Experts of a small language model.
Size: 11 layers, width 256, 37.4M parameters.
Below are experts of layer 5 (counted from 0) of a mixture-of-experts language model. Rows are named router (the router's row for the expert), gate (a neuron's input weights, with its number), up (a neuron's input weights, with its number), down (a neuron's output weights, with its number) and show model dimensions 0-255. Each number is 200 + 40 x the weight over its row's rms, rounded and kept within 0 to 999.
After each expert's rows: "comes before" lists some tokens at least twice as common just after its tokens as in all text; "gets" lists some tokens that make up at least twice as much of what it gets as of all text. This comes from a sample of Wikipedia text that the model never trained on. Tokens count by the router's weight.

# expert 31
router,178,135,194,150,243,140,234,190,186,269,130,139,231,202,203,256,147,262,242,262,200,238,221,123,198,183,202,214,214,268,151,202,197,203,215,186,203,216,227,282,213,143,219,225,179,221,209,129,199,224,208,240,210,80,216,195,231,124,207,184,181,227,215,181,130,232,135,211,227,245,250,224,167,220,283,137,187,269,214,222,107,202,201,260,119,218,192,237,186,136,231,200,224,197,182,191,287,176,255,282,201,160,239,181,201,183,224,185,124,197,270,220,268,122,239,233,123,195,192,218,207,104,251,235,194,158,157,221,190,202,190,167,221,190,239,212,174,187,206,190,191,231,104,237,228,230,138,186,114,162,190,118,161,144,238,135,259,205,222,200,217,215,190,195,202,159,182,230,200,207,205,219,189,260,150,181,110,177,191,217,209,115,158,158,126,231,202,273,257,138,165,239,210,200,229,206,226,158,182,166,192,187,192,225,211,232,229,149,209,240,179,287,202,230,227,160,207,171,229,188,192,240,218,235,247,257,182,231,261,234,174,198,196,153,197,163,200,218,154,230,191,197,198,168,208,194,297,261,220,238,178,203,189,279,171,207
gate2,270,237,189,202,199,206,249,192,242,177,203,179,211,243,141,265,185,197,122,217,141,230,194,128,243,246,132,229,186,204,218,121,243,161,150,199,183,236,193,206,242,205,294,185,97,215,197,150,221,192,129,184,226,212,189,112,225,149,228,140,193,158,190,227,179,180,162,232,215,263,216,123,200,233,189,221,260,254,178,221,182,180,226,211,220,197,210,179,155,154,248,207,294,175,155,110,256,186,220,257,295,202,202,197,163,202,143,310,172,229,204,202,231,186,217,157,227,175,206,163,163,223,225,171,232,230,202,201,198,294,220,206,223,258,235,258,191,131,214,199,135,151,207,187,182,224,230,203,148,194,173,205,240,207,208,118,222,304,178,202,307,277,186,235,137,248,194,211,239,188,135,221,266,161,206,171,157,206,190,205,189,213,246,229,230,198,192,201,201,228,224,159,172,163,239,267,195,208,213,134,193,167,218,209,197,206,226,252,203,259,220,246,133,211,199,266,244,263,210,169,174,270,276,197,224,290,237,195,212,187,182,223,174,217,272,111,202,183,240,282,281,209,220,199,236,188,196,223,250,202,195,180,200,250,198,191
up2,117,192,229,215,152,257,216,226,215,201,256,278,178,240,221,164,197,177,113,158,249,252,173,176,194,122,268,162,145,203,162,197,194,205,255,103,230,251,200,155,172,213,183,226,144,173,254,224,221,189,110,206,185,243,209,167,235,207,164,245,136,209,232,228,251,129,237,186,178,151,183,231,188,197,152,214,220,245,233,142,252,147,149,195,166,179,193,230,137,186,241,159,179,220,105,205,201,143,211,272,215,206,56,184,216,214,238,154,215,215,152,189,175,175,289,121,200,205,216,190,184,183,243,211,131,258,202,219,192,208,145,231,215,163,119,141,239,150,201,225,218,158,204,113,258,169,175,229,215,213,195,170,194,196,115,211,181,151,173,192,227,224,189,217,222,226,263,183,128,182,231,234,164,216,236,181,199,212,151,175,201,169,125,208,276,190,236,192,307,232,237,214,210,218,217,137,138,190,294,213,160,185,229,188,172,92,254,212,233,179,210,208,183,196,175,155,213,173,244,151,185,165,263,230,232,170,136,124,266,249,232,183,184,202,211,220,232,209,189,213,151,233,151,196,257,176,230,191,179,209,207,183,203,214,233,185
down2,187,196,189,206,219,180,166,191,187,218,268,184,186,215,167,181,225,196,256,206,148,177,161,201,201,246,122,139,191,256,186,253,256,206,206,242,158,196,217,243,219,153,266,197,175,185,181,205,137,202,243,173,226,124,175,158,234,143,162,153,232,218,224,168,146,163,126,183,280,167,241,157,226,224,207,200,184,245,174,183,218,240,288,184,193,208,166,227,209,132,212,193,193,243,226,237,232,188,215,174,218,206,210,101,214,204,208,239,183,231,216,223,231,121,191,171,222,261,264,235,178,219,209,129,238,183,195,144,158,181,227,143,221,118,194,263,189,193,246,213,191,172,162,231,184,269,183,127,172,150,292,192,130,248,218,208,184,170,181,136,106,131,246,209,172,219,135,208,150,232,168,124,183,194,183,197,218,178,256,159,243,284,159,200,230,189,146,220,175,116,243,154,133,210,219,167,198,155,221,153,161,201,210,164,280,305,186,116,173,222,117,240,203,190,240,137,276,211,183,248,210,218,207,212,218,288,230,164,223,164,201,286,235,201,186,186,206,146,274,257,244,129,238,180,182,136,187,225,223,162,184,188,158,220,173,160
comes before: ") ", "–", "\n", ".", "°", "″"
gets: "6", "5", "4", "3", "8", "2"

# expert 0
router,306,223,241,123,217,218,192,178,196,192,217,205,112,199,221,226,235,192,191,262,155,167,142,254,169,138,188,152,124,121,201,201,206,184,148,169,165,209,160,188,260,254,139,179,171,194,248,252,206,190,253,191,220,230,215,182,207,240,224,194,207,200,224,183,191,170,166,214,157,232,200,306,200,180,253,132,288,196,239,232,231,158,197,142,71,266,154,132,219,176,233,200,151,235,186,114,141,232,206,163,182,261,239,257,200,229,222,171,162,159,238,257,240,208,200,126,196,184,174,257,178,190,146,103,240,195,292,278,234,157,168,212,144,230,183,187,201,224,195,187,199,184,177,229,128,231,211,232,189,210,165,197,223,219,205,152,203,231,239,215,178,202,205,215,151,269,168,244,238,189,186,165,173,165,198,195,189,182,172,184,240,213,197,220,148,183,155,196,123,181,209,201,250,182,149,233,243,213,143,212,237,136,253,141,247,190,225,186,133,276,221,285,204,280,183,102,243,212,229,227,253,208,169,239,164,174,162,188,200,252,229,156,199,233,211,211,129,232,273,177,225,217,281,221,189,222,233,238,227,165,171,218,184,148,228,218
gate0,196,270,163,194,207,257,191,237,152,222,214,144,153,192,224,237,128,215,193,239,161,246,204,129,208,181,149,182,193,208,229,249,226,200,209,212,179,176,173,233,211,176,233,207,173,143,271,219,278,202,232,134,226,231,186,164,181,277,206,150,137,126,228,248,212,149,176,147,201,184,155,211,173,188,181,236,271,253,279,169,263,173,174,199,242,178,188,188,252,164,245,184,175,184,190,204,228,184,271,242,183,249,184,212,148,284,118,167,238,236,172,256,262,164,221,207,230,198,202,185,215,188,180,216,175,228,217,199,263,174,197,206,237,275,250,179,178,205,156,212,186,171,146,184,211,134,224,185,188,252,247,141,165,243,264,192,142,247,205,229,183,238,241,185,178,148,218,277,219,149,199,209,212,236,182,157,279,183,207,258,242,203,119,175,224,209,164,217,209,199,141,240,239,182,174,214,170,213,237,205,307,191,199,155,199,175,168,208,122,197,248,207,281,164,159,211,193,141,257,293,161,307,259,231,169,230,222,261,309,151,176,225,233,215,153,241,120,215,172,149,165,206,154,216,167,194,188,220,160,170,259,147,134,145,237,256
up0,200,251,225,203,235,246,163,236,126,207,212,215,198,178,267,241,220,172,201,187,180,220,191,155,142,233,197,223,252,152,172,230,127,176,160,238,240,163,208,191,172,215,233,138,212,180,217,205,116,313,168,151,201,204,143,223,198,178,167,171,238,196,201,181,196,225,132,158,214,164,164,211,224,88,216,130,247,200,159,244,205,242,179,214,265,183,170,166,166,156,248,176,260,259,196,202,244,148,144,186,126,178,171,142,219,258,185,195,227,189,198,162,165,188,215,171,229,206,158,272,241,170,218,204,260,127,236,191,175,182,181,251,212,186,245,152,206,177,174,260,188,238,189,204,224,247,238,196,152,207,235,203,318,144,151,169,174,187,224,210,178,213,217,200,267,154,143,235,243,166,223,175,242,199,252,215,159,209,188,241,238,204,228,240,189,162,266,169,206,223,167,216,246,197,212,211,372,238,174,173,205,201,156,188,254,251,215,242,151,290,217,268,193,174,220,195,177,187,210,211,229,180,121,196,198,190,237,247,303,171,323,206,230,185,195,261,208,215,188,173,200,233,181,330,195,207,159,180,192,216,201,202,135,177,212,133
down0,182,197,212,188,181,225,246,195,187,119,208,193,278,227,234,156,211,200,179,194,189,157,140,200,221,149,181,215,143,226,267,183,178,229,171,180,229,219,183,169,154,207,197,205,204,234,159,142,179,122,176,160,202,231,204,219,160,229,219,214,198,182,229,176,144,192,164,193,187,202,184,169,188,213,229,182,162,170,262,195,233,244,214,117,210,205,151,204,201,218,180,158,156,171,208,194,125,225,254,216,162,177,165,276,215,173,267,179,98,286,220,152,230,139,230,225,198,197,194,134,225,168,137,249,281,188,198,234,193,270,227,248,239,193,206,217,304,163,187,168,250,215,216,200,157,283,173,160,171,335,148,164,167,226,192,231,234,249,252,181,185,235,154,101,173,146,230,185,125,228,194,200,225,211,250,254,247,182,225,182,211,230,183,145,156,242,170,218,244,215,240,212,235,197,200,206,145,170,191,225,238,224,139,237,242,279,203,210,222,148,213,270,226,190,215,186,182,196,101,200,189,237,101,176,235,154,112,195,94,241,246,177,278,173,207,283,158,174,166,173,163,140,239,258,195,178,238,224,277,187,201,169,157,181,182,253
comes before: "the ", "in ", "of ", "to ", "a ", "for "
gets: "in ", "of ", "to ", "won ", "within ", "over "

# expert 14
router,192,125,202,149,205,233,228,148,243,234,173,177,220,201,179,225,178,167,234,245,126,242,278,155,179,182,218,194,230,183,179,234,253,194,178,182,134,299,175,194,229,204,220,240,224,157,129,231,301,226,183,194,282,186,217,193,219,171,220,226,246,105,213,227,186,304,185,238,170,262,133,177,210,247,245,235,256,188,284,154,197,153,215,205,223,246,170,211,162,157,255,203,197,169,172,226,279,218,181,200,216,145,267,270,234,184,249,206,153,131,249,179,251,142,126,197,146,168,240,208,185,167,241,172,238,189,196,228,205,132,258,224,157,170,229,284,263,167,201,187,279,219,202,230,215,197,242,238,155,239,176,206,181,216,212,159,219,121,182,211,183,180,118,190,253,180,225,185,208,158,171,288,147,204,186,205,172,67,208,174,208,179,187,180,122,174,193,223,240,218,176,209,202,139,169,185,233,203,179,176,221,142,140,203,211,208,165,237,140,220,164,203,193,245,178,245,191,162,221,155,195,198,171,158,229,229,263,170,182,260,182,216,255,242,183,205,246,155,240,237,157,159,224,212,114,235,196,243,101,164,153,192,160,208,204,242
gate0,199,289,207,178,181,125,98,268,219,260,187,175,246,165,208,231,252,146,224,182,243,222,204,199,195,159,174,238,206,152,275,223,221,233,74,272,232,182,232,175,282,172,152,312,188,137,226,272,141,186,251,123,242,194,190,233,236,159,202,256,183,166,156,206,202,254,235,168,230,134,182,188,159,221,169,260,239,237,209,164,210,211,184,263,187,175,202,178,188,209,317,226,155,204,201,224,248,180,227,223,163,206,176,222,143,192,193,178,224,167,262,129,229,194,281,145,152,182,284,177,122,157,189,285,181,228,150,298,217,221,199,238,265,173,209,205,161,207,196,235,170,220,147,171,178,161,194,210,186,231,135,162,185,236,164,212,216,243,242,172,208,210,216,221,164,119,196,214,160,221,189,169,226,192,249,179,226,206,159,172,216,247,105,159,234,181,214,180,208,254,139,156,224,175,191,155,195,146,209,229,156,188,189,176,231,218,188,211,257,142,222,196,163,211,142,168,233,256,203,223,193,189,201,216,224,216,164,216,242,152,270,304,192,244,167,194,226,214,260,216,187,182,215,190,181,222,115,214,204,155,217,213,171,197,252,150
up0,234,116,153,217,201,200,224,151,122,129,149,216,134,215,208,111,149,283,227,205,162,242,215,192,193,229,201,212,215,268,157,229,217,166,233,232,227,196,207,136,177,186,214,195,278,189,233,132,213,206,149,192,178,202,266,137,261,231,253,142,197,246,201,191,200,198,243,231,147,235,202,174,231,240,185,195,270,173,163,234,252,161,280,185,242,104,257,254,183,174,203,215,196,235,232,208,184,231,286,179,220,193,183,148,90,200,184,233,217,155,144,172,178,231,200,214,205,209,245,254,261,246,247,113,225,184,228,167,183,160,212,179,207,198,188,158,159,221,176,129,274,149,172,236,152,247,165,186,211,198,141,190,192,241,242,236,133,227,180,234,242,169,248,254,191,245,224,263,256,229,213,76,235,240,206,125,155,190,192,214,253,180,196,192,158,227,233,239,261,159,193,275,191,246,229,175,150,153,204,148,187,238,185,237,189,174,202,165,234,170,212,195,204,129,252,168,243,127,118,224,147,216,204,187,187,175,233,222,213,174,231,166,156,180,187,267,224,205,276,177,199,209,209,208,154,203,186,123,207,181,258,145,218,207,123,208
down0,164,240,185,206,291,161,232,240,247,196,133,197,225,229,165,159,207,217,201,254,172,190,172,210,229,143,210,192,229,168,242,168,199,198,230,213,223,214,171,253,186,241,218,232,240,286,255,306,176,230,179,226,148,172,241,122,134,185,252,162,271,226,150,147,206,300,128,207,109,221,245,183,137,186,186,164,198,212,189,278,137,206,291,138,136,240,285,233,194,182,181,190,159,125,243,228,278,158,222,182,197,162,210,287,226,186,250,186,275,182,253,210,215,249,168,157,143,250,170,156,165,163,215,165,192,256,157,170,183,266,235,141,231,258,159,220,215,208,182,222,220,175,214,252,248,210,181,164,172,196,252,212,240,147,231,189,196,232,201,225,200,193,253,189,222,212,251,166,216,261,208,149,162,177,179,196,254,220,249,226,150,227,283,163,155,205,211,138,154,173,216,204,254,223,231,189,121,168,210,203,185,232,201,256,162,161,121,144,268,237,175,242,204,197,189,204,240,257,202,173,244,183,149,213,139,182,193,146,216,229,146,207,228,204,189,185,219,139,269,203,205,180,161,238,261,236,233,211,173,211,189,204,241,247,192,286
comes before: "\n", ", ", "| ", "- ", ". ", "; "
gets: "|", "\n", "ers", " ", "S", "es"

# expert 2
router,204,235,206,137,210,218,136,180,144,234,175,173,233,201,230,170,252,202,159,170,195,192,220,197,136,150,221,133,245,269,261,194,193,187,182,181,144,185,172,236,205,255,188,129,229,226,190,246,228,144,166,161,134,269,243,218,221,252,208,140,285,226,146,198,208,178,184,215,238,239,171,194,137,149,247,201,254,161,216,248,180,281,155,155,138,205,177,188,200,206,213,199,270,247,228,173,125,199,208,189,213,163,224,221,197,113,234,235,224,211,243,232,187,190,198,160,198,186,191,239,181,187,196,166,233,178,175,238,195,163,66,240,213,234,191,187,209,205,234,211,172,248,255,167,130,243,185,245,187,214,199,267,227,248,117,219,218,164,167,231,213,145,173,169,251,198,183,178,165,261,212,126,277,192,260,275,282,230,226,190,208,205,163,201,224,215,213,223,200,209,207,171,210,261,200,274,170,179,182,191,216,172,182,159,247,298,220,255,151,241,197,77,212,235,230,170,246,214,183,252,218,194,182,214,164,156,180,232,140,241,174,144,190,220,263,139,230,154,202,85,263,271,187,173,212,186,174,83,204,225,224,162,223,175,144,198
gate1,265,194,255,233,211,229,189,177,203,238,164,191,139,211,214,144,194,205,210,226,241,192,222,230,126,233,244,130,124,184,217,212,138,180,179,119,138,219,240,218,259,212,254,158,158,197,129,182,294,232,185,181,192,217,223,172,272,230,199,199,191,143,211,229,213,145,198,253,210,242,193,157,152,170,233,187,197,169,93,220,172,240,200,188,202,140,197,169,206,179,177,159,216,202,157,273,184,222,171,160,230,185,223,239,143,113,225,261,227,167,195,199,250,200,141,261,148,187,186,278,269,221,184,159,179,176,202,254,218,297,158,246,210,256,279,250,181,228,234,165,141,255,235,160,199,123,213,181,194,171,154,231,179,211,186,240,234,177,273,257,238,184,157,171,210,172,169,120,229,191,170,141,204,96,228,236,204,193,206,226,175,200,218,178,267,306,126,139,221,247,195,138,199,179,244,216,228,241,163,137,155,190,137,110,203,239,202,204,172,234,186,143,225,187,260,245,146,192,188,188,193,200,191,159,197,227,220,248,170,209,161,178,172,204,259,161,171,173,167,168,155,175,198,149,202,225,201,183,124,264,152,115,210,180,161,205
up1,243,106,182,205,68,188,209,139,277,178,206,121,234,221,192,121,207,250,234,230,123,258,150,216,174,338,186,157,216,152,159,236,149,148,178,189,253,233,202,204,204,216,126,200,142,222,204,201,239,130,231,194,157,188,193,203,207,170,236,186,221,153,196,255,133,203,239,219,178,224,243,157,210,142,143,187,226,198,259,192,218,254,135,184,271,209,224,290,208,175,197,194,199,197,219,177,240,166,151,179,251,232,197,143,211,193,190,296,233,175,199,109,167,185,186,160,175,160,183,196,225,163,194,229,143,145,172,178,184,148,224,245,152,178,213,145,281,193,191,255,187,242,167,212,119,212,179,158,208,175,138,209,192,198,155,231,176,166,255,211,220,141,188,197,185,209,222,208,160,227,185,215,186,218,209,196,244,203,219,209,178,203,270,296,254,160,236,187,212,187,162,272,131,240,217,204,246,172,159,200,222,123,231,243,202,155,201,185,164,279,163,148,200,244,188,165,269,201,263,235,216,232,219,159,177,153,201,192,177,191,194,206,272,180,170,230,144,166,71,195,194,170,235,142,245,191,195,139,186,183,226,239,214,220,192,233
down1,206,288,123,168,292,193,158,249,213,201,280,181,140,190,249,258,246,189,138,212,209,218,151,295,216,170,141,215,199,243,257,173,273,164,169,218,98,172,167,182,230,182,256,156,161,219,224,210,200,213,218,249,260,162,167,235,131,181,201,224,199,255,158,192,211,133,151,209,194,186,196,215,164,203,187,209,235,193,109,218,142,151,239,211,182,146,232,197,201,148,223,209,209,276,175,204,230,285,254,225,186,192,214,206,250,190,155,188,219,173,174,192,191,204,187,209,180,184,245,240,263,201,204,210,192,166,172,255,213,219,211,151,270,121,214,228,173,233,218,206,280,116,291,180,305,146,170,233,146,251,156,195,180,184,224,188,270,186,136,209,212,254,212,205,224,248,196,206,257,178,199,175,203,193,225,205,171,181,237,208,226,117,241,169,159,219,189,287,285,203,261,215,176,108,137,237,253,198,230,208,241,243,185,148,172,159,218,168,259,180,241,257,185,260,172,214,221,212,160,126,225,180,162,180,248,199,226,181,189,224,223,193,147,230,190,175,227,161,220,218,209,279,146,150,198,150,271,185,190,120,211,172,170,183,197,150
comes before: "the ", "a ", "year", "201", "Best ", "his "
gets: "the ", "for ", "in ", "on ", "of ", "same "

# expert 8
router,111,144,258,144,228,231,207,159,56,202,247,263,196,199,241,192,154,199,194,147,286,178,193,206,233,142,224,241,194,258,261,166,182,191,136,224,179,186,240,184,197,191,191,150,207,180,231,158,164,204,181,255,252,235,243,190,206,253,142,192,216,217,208,177,270,184,193,207,262,232,250,222,227,238,272,255,139,148,194,225,155,192,195,125,163,197,173,201,206,220,232,198,222,202,140,170,115,290,203,145,124,230,211,202,262,132,150,91,191,136,188,231,242,193,190,126,140,117,166,237,166,228,156,203,169,185,244,253,170,142,211,256,204,136,167,195,178,176,170,237,262,239,218,159,162,228,177,201,185,242,183,159,194,237,134,253,158,233,143,193,196,210,180,196,219,222,210,288,241,231,233,163,242,140,238,220,151,247,181,195,273,218,215,147,214,206,165,170,214,172,210,215,236,158,169,277,151,216,188,156,166,191,226,164,243,236,205,228,164,210,202,145,173,202,227,277,179,258,245,202,250,167,188,221,227,230,186,283,135,213,209,206,184,219,179,226,199,211,211,162,226,232,231,160,129,219,174,277,189,216,213,247,129,165,178,212
gate0,131,270,184,179,144,151,185,209,212,268,193,191,260,179,196,249,252,199,205,202,194,187,99,286,227,201,169,198,174,302,195,175,201,103,151,177,212,205,198,175,145,178,115,179,236,201,145,211,188,231,183,238,149,207,188,269,204,164,233,225,218,202,190,219,112,138,162,268,243,273,219,114,164,248,294,249,181,197,173,204,211,189,201,159,161,244,216,176,230,219,108,170,208,233,227,179,199,179,232,178,167,232,185,185,211,153,185,255,256,146,205,122,271,188,158,204,183,194,227,133,167,202,128,257,257,162,139,238,171,285,132,245,204,216,235,135,162,249,257,144,198,215,212,186,181,164,192,221,236,268,256,142,252,280,198,284,217,246,200,232,248,237,233,204,166,188,180,166,133,231,206,175,225,200,159,207,234,221,210,141,117,211,196,204,245,226,211,187,159,198,146,182,191,198,167,195,249,194,154,235,195,105,200,203,218,178,269,244,162,207,155,192,150,247,260,206,146,200,195,213,165,151,208,206,197,210,164,266,262,205,227,151,239,202,235,194,181,163,174,134,237,202,189,244,181,172,158,146,243,197,206,150,182,186,189,258
up0,167,201,231,306,252,199,226,207,232,168,187,209,246,205,253,247,161,209,246,187,113,141,212,227,178,213,248,207,197,194,236,224,167,358,248,206,210,213,302,235,210,177,243,198,170,183,227,126,162,212,249,274,220,170,201,202,202,217,199,202,194,133,258,212,262,160,234,161,170,177,149,230,281,183,172,239,209,178,252,170,188,221,217,189,252,169,241,191,178,161,241,233,142,205,218,148,238,164,257,190,221,299,235,248,121,217,208,221,196,197,221,268,167,141,228,280,182,222,159,218,147,239,230,155,184,232,236,190,226,235,166,185,167,203,149,263,159,205,169,237,200,211,182,164,198,145,201,211,161,271,159,228,191,190,215,181,141,169,235,273,218,251,232,221,229,157,223,267,261,194,239,181,233,178,196,151,268,193,247,220,226,208,232,182,195,271,225,204,126,193,202,209,207,125,308,206,166,148,256,213,209,243,312,195,160,185,162,200,223,178,234,277,233,185,142,185,203,225,175,261,163,236,130,175,245,191,203,186,155,206,207,232,166,217,165,218,227,184,171,249,139,201,179,169,257,249,230,192,204,225,193,100,175,226,214,131
down0,173,223,230,153,229,178,188,220,245,225,258,189,184,298,171,214,180,214,199,227,258,195,275,202,218,228,210,222,164,146,176,181,207,174,224,255,178,246,153,210,172,228,185,176,229,228,192,203,168,300,194,228,138,75,240,162,205,150,212,266,193,216,188,200,198,251,146,159,214,198,207,142,246,208,156,171,137,241,214,163,211,184,227,189,127,240,255,185,188,147,132,270,161,204,205,191,202,135,340,151,240,199,184,171,173,236,227,181,177,156,154,226,150,161,180,236,125,234,225,267,183,239,200,257,180,254,237,165,242,205,139,227,200,236,159,231,232,267,238,196,139,173,101,261,191,116,200,197,197,236,176,201,206,247,163,146,217,163,176,236,176,193,238,238,224,152,258,206,276,157,190,235,227,128,208,201,174,181,261,196,219,238,164,285,187,138,203,211,162,158,162,179,192,147,179,132,196,246,238,209,227,138,251,266,175,216,260,132,250,148,168,197,264,168,191,176,186,193,221,163,208,148,210,240,166,149,154,213,162,129,227,150,215,203,213,181,238,188,188,201,245,230,193,216,205,144,149,311,170,213,233,224,229,238,169,211
comes before: "the ", "a ", "his ", "201", "their ", "this "
gets: "of ", "in ", "at ", "to ", "for ", "by "

# expert 37
router,188,152,207,185,207,127,201,193,249,258,139,228,180,199,160,214,206,185,164,263,171,205,136,211,200,160,227,194,200,221,215,274,226,163,237,183,166,205,258,259,164,194,247,243,217,189,186,213,284,163,248,222,210,127,288,170,239,139,254,301,217,243,238,211,170,279,191,246,191,208,169,236,163,235,216,279,164,229,254,140,172,200,197,153,145,272,169,261,247,192,259,201,186,193,198,229,218,208,102,86,162,167,271,251,239,211,198,118,141,145,250,251,249,128,121,211,179,239,233,170,215,196,216,189,199,147,202,220,161,173,228,211,138,275,249,223,158,323,165,174,204,238,166,164,212,158,204,252,153,162,237,259,186,218,200,190,211,211,245,204,127,186,166,156,150,234,188,172,202,217,207,258,189,235,180,240,233,158,280,170,206,200,201,206,161,186,223,220,258,145,169,113,192,176,227,158,202,177,180,214,227,158,171,211,236,188,228,225,245,182,131,229,233,214,229,202,91,239,238,190,197,127,191,180,205,180,199,264,230,228,189,199,203,206,182,184,194,145,169,160,241,176,190,161,175,208,240,230,147,191,148,162,156,196,129,220
gate0,182,184,194,249,279,207,163,222,264,199,183,259,205,258,199,237,180,245,203,192,283,207,220,188,215,182,221,132,182,221,187,255,213,198,270,147,199,223,137,200,308,199,211,197,237,228,254,199,161,159,178,289,198,220,231,189,176,212,291,176,132,232,157,184,240,188,194,225,153,177,238,233,168,243,232,154,206,283,182,207,296,173,162,191,163,212,222,260,187,117,213,246,144,218,232,212,185,159,231,208,241,229,190,193,211,205,279,239,215,197,135,179,127,184,233,221,163,244,230,259,173,159,238,183,211,200,218,186,128,201,230,115,222,255,149,229,172,156,258,213,207,131,209,178,197,187,150,220,145,207,176,208,176,163,226,203,234,279,209,186,209,149,128,270,183,191,246,203,215,194,271,216,201,189,225,209,226,222,198,219,174,143,165,223,228,187,216,203,224,166,267,238,223,229,173,214,213,238,233,170,193,297,217,215,117,166,223,141,136,248,233,205,99,250,218,180,240,184,207,210,187,166,177,170,190,198,118,114,252,176,144,169,210,230,221,242,198,211,163,282,239,224,205,204,309,153,176,240,217,282,171,231,163,222,104,129
up0,109,204,270,206,287,214,289,274,213,238,178,225,176,200,177,217,138,284,108,241,220,242,183,228,211,122,242,210,197,242,245,198,186,229,283,132,196,160,196,243,321,214,223,235,178,176,150,151,148,273,205,258,199,220,173,182,210,164,190,213,209,287,155,179,184,163,180,173,93,166,219,157,243,159,243,198,223,208,193,197,205,239,169,159,209,204,234,222,174,138,132,180,200,101,157,158,241,239,206,162,236,163,165,216,235,204,143,171,206,162,209,203,215,206,248,269,122,144,202,167,191,219,209,269,189,154,277,265,164,226,173,176,224,209,167,269,172,155,215,220,223,208,196,139,182,98,200,150,152,184,217,170,181,129,215,218,162,214,190,179,206,183,121,162,184,166,180,217,177,184,221,160,151,229,165,250,204,214,171,189,266,150,205,220,182,259,179,258,163,209,228,164,220,172,219,238,187,221,207,167,199,290,223,232,181,174,155,231,168,200,191,189,192,214,152,204,159,214,237,189,157,221,219,205,193,264,168,128,251,242,137,134,245,205,195,130,160,291,224,237,162,222,232,182,205,209,175,266,181,270,187,160,217,199,200,209
down0,263,166,203,129,189,192,206,219,249,183,276,186,253,141,245,222,224,226,175,186,179,186,169,159,254,66,127,257,175,235,216,152,158,212,220,203,189,201,226,244,166,214,168,170,235,238,217,131,140,176,152,219,205,199,179,235,255,214,188,175,178,192,210,153,145,215,190,245,264,203,210,219,189,209,188,164,199,208,177,235,230,191,170,234,133,164,209,203,243,226,148,182,188,190,225,217,87,165,229,172,212,68,202,210,229,194,181,165,138,265,235,178,223,161,236,208,158,161,177,132,220,213,203,189,267,197,247,228,170,256,228,185,220,213,125,100,257,243,188,270,247,149,138,127,221,249,140,195,214,228,174,203,236,218,228,157,167,148,222,166,227,288,249,223,162,210,228,184,281,228,305,204,252,128,155,190,276,183,218,227,181,248,192,195,155,227,167,206,226,194,200,285,262,197,217,111,212,158,180,179,228,189,277,155,169,159,208,179,177,203,234,266,199,174,188,180,136,243,286,196,238,245,173,199,157,143,229,229,206,233,196,254,224,263,269,195,186,209,136,223,195,139,216,185,157,201,185,209,209,202,174,249,164,198,175,227
comes before: "|", "\n", "| ", ".", " ", "- "
gets: "|", " ", "| ", ".", ":", ","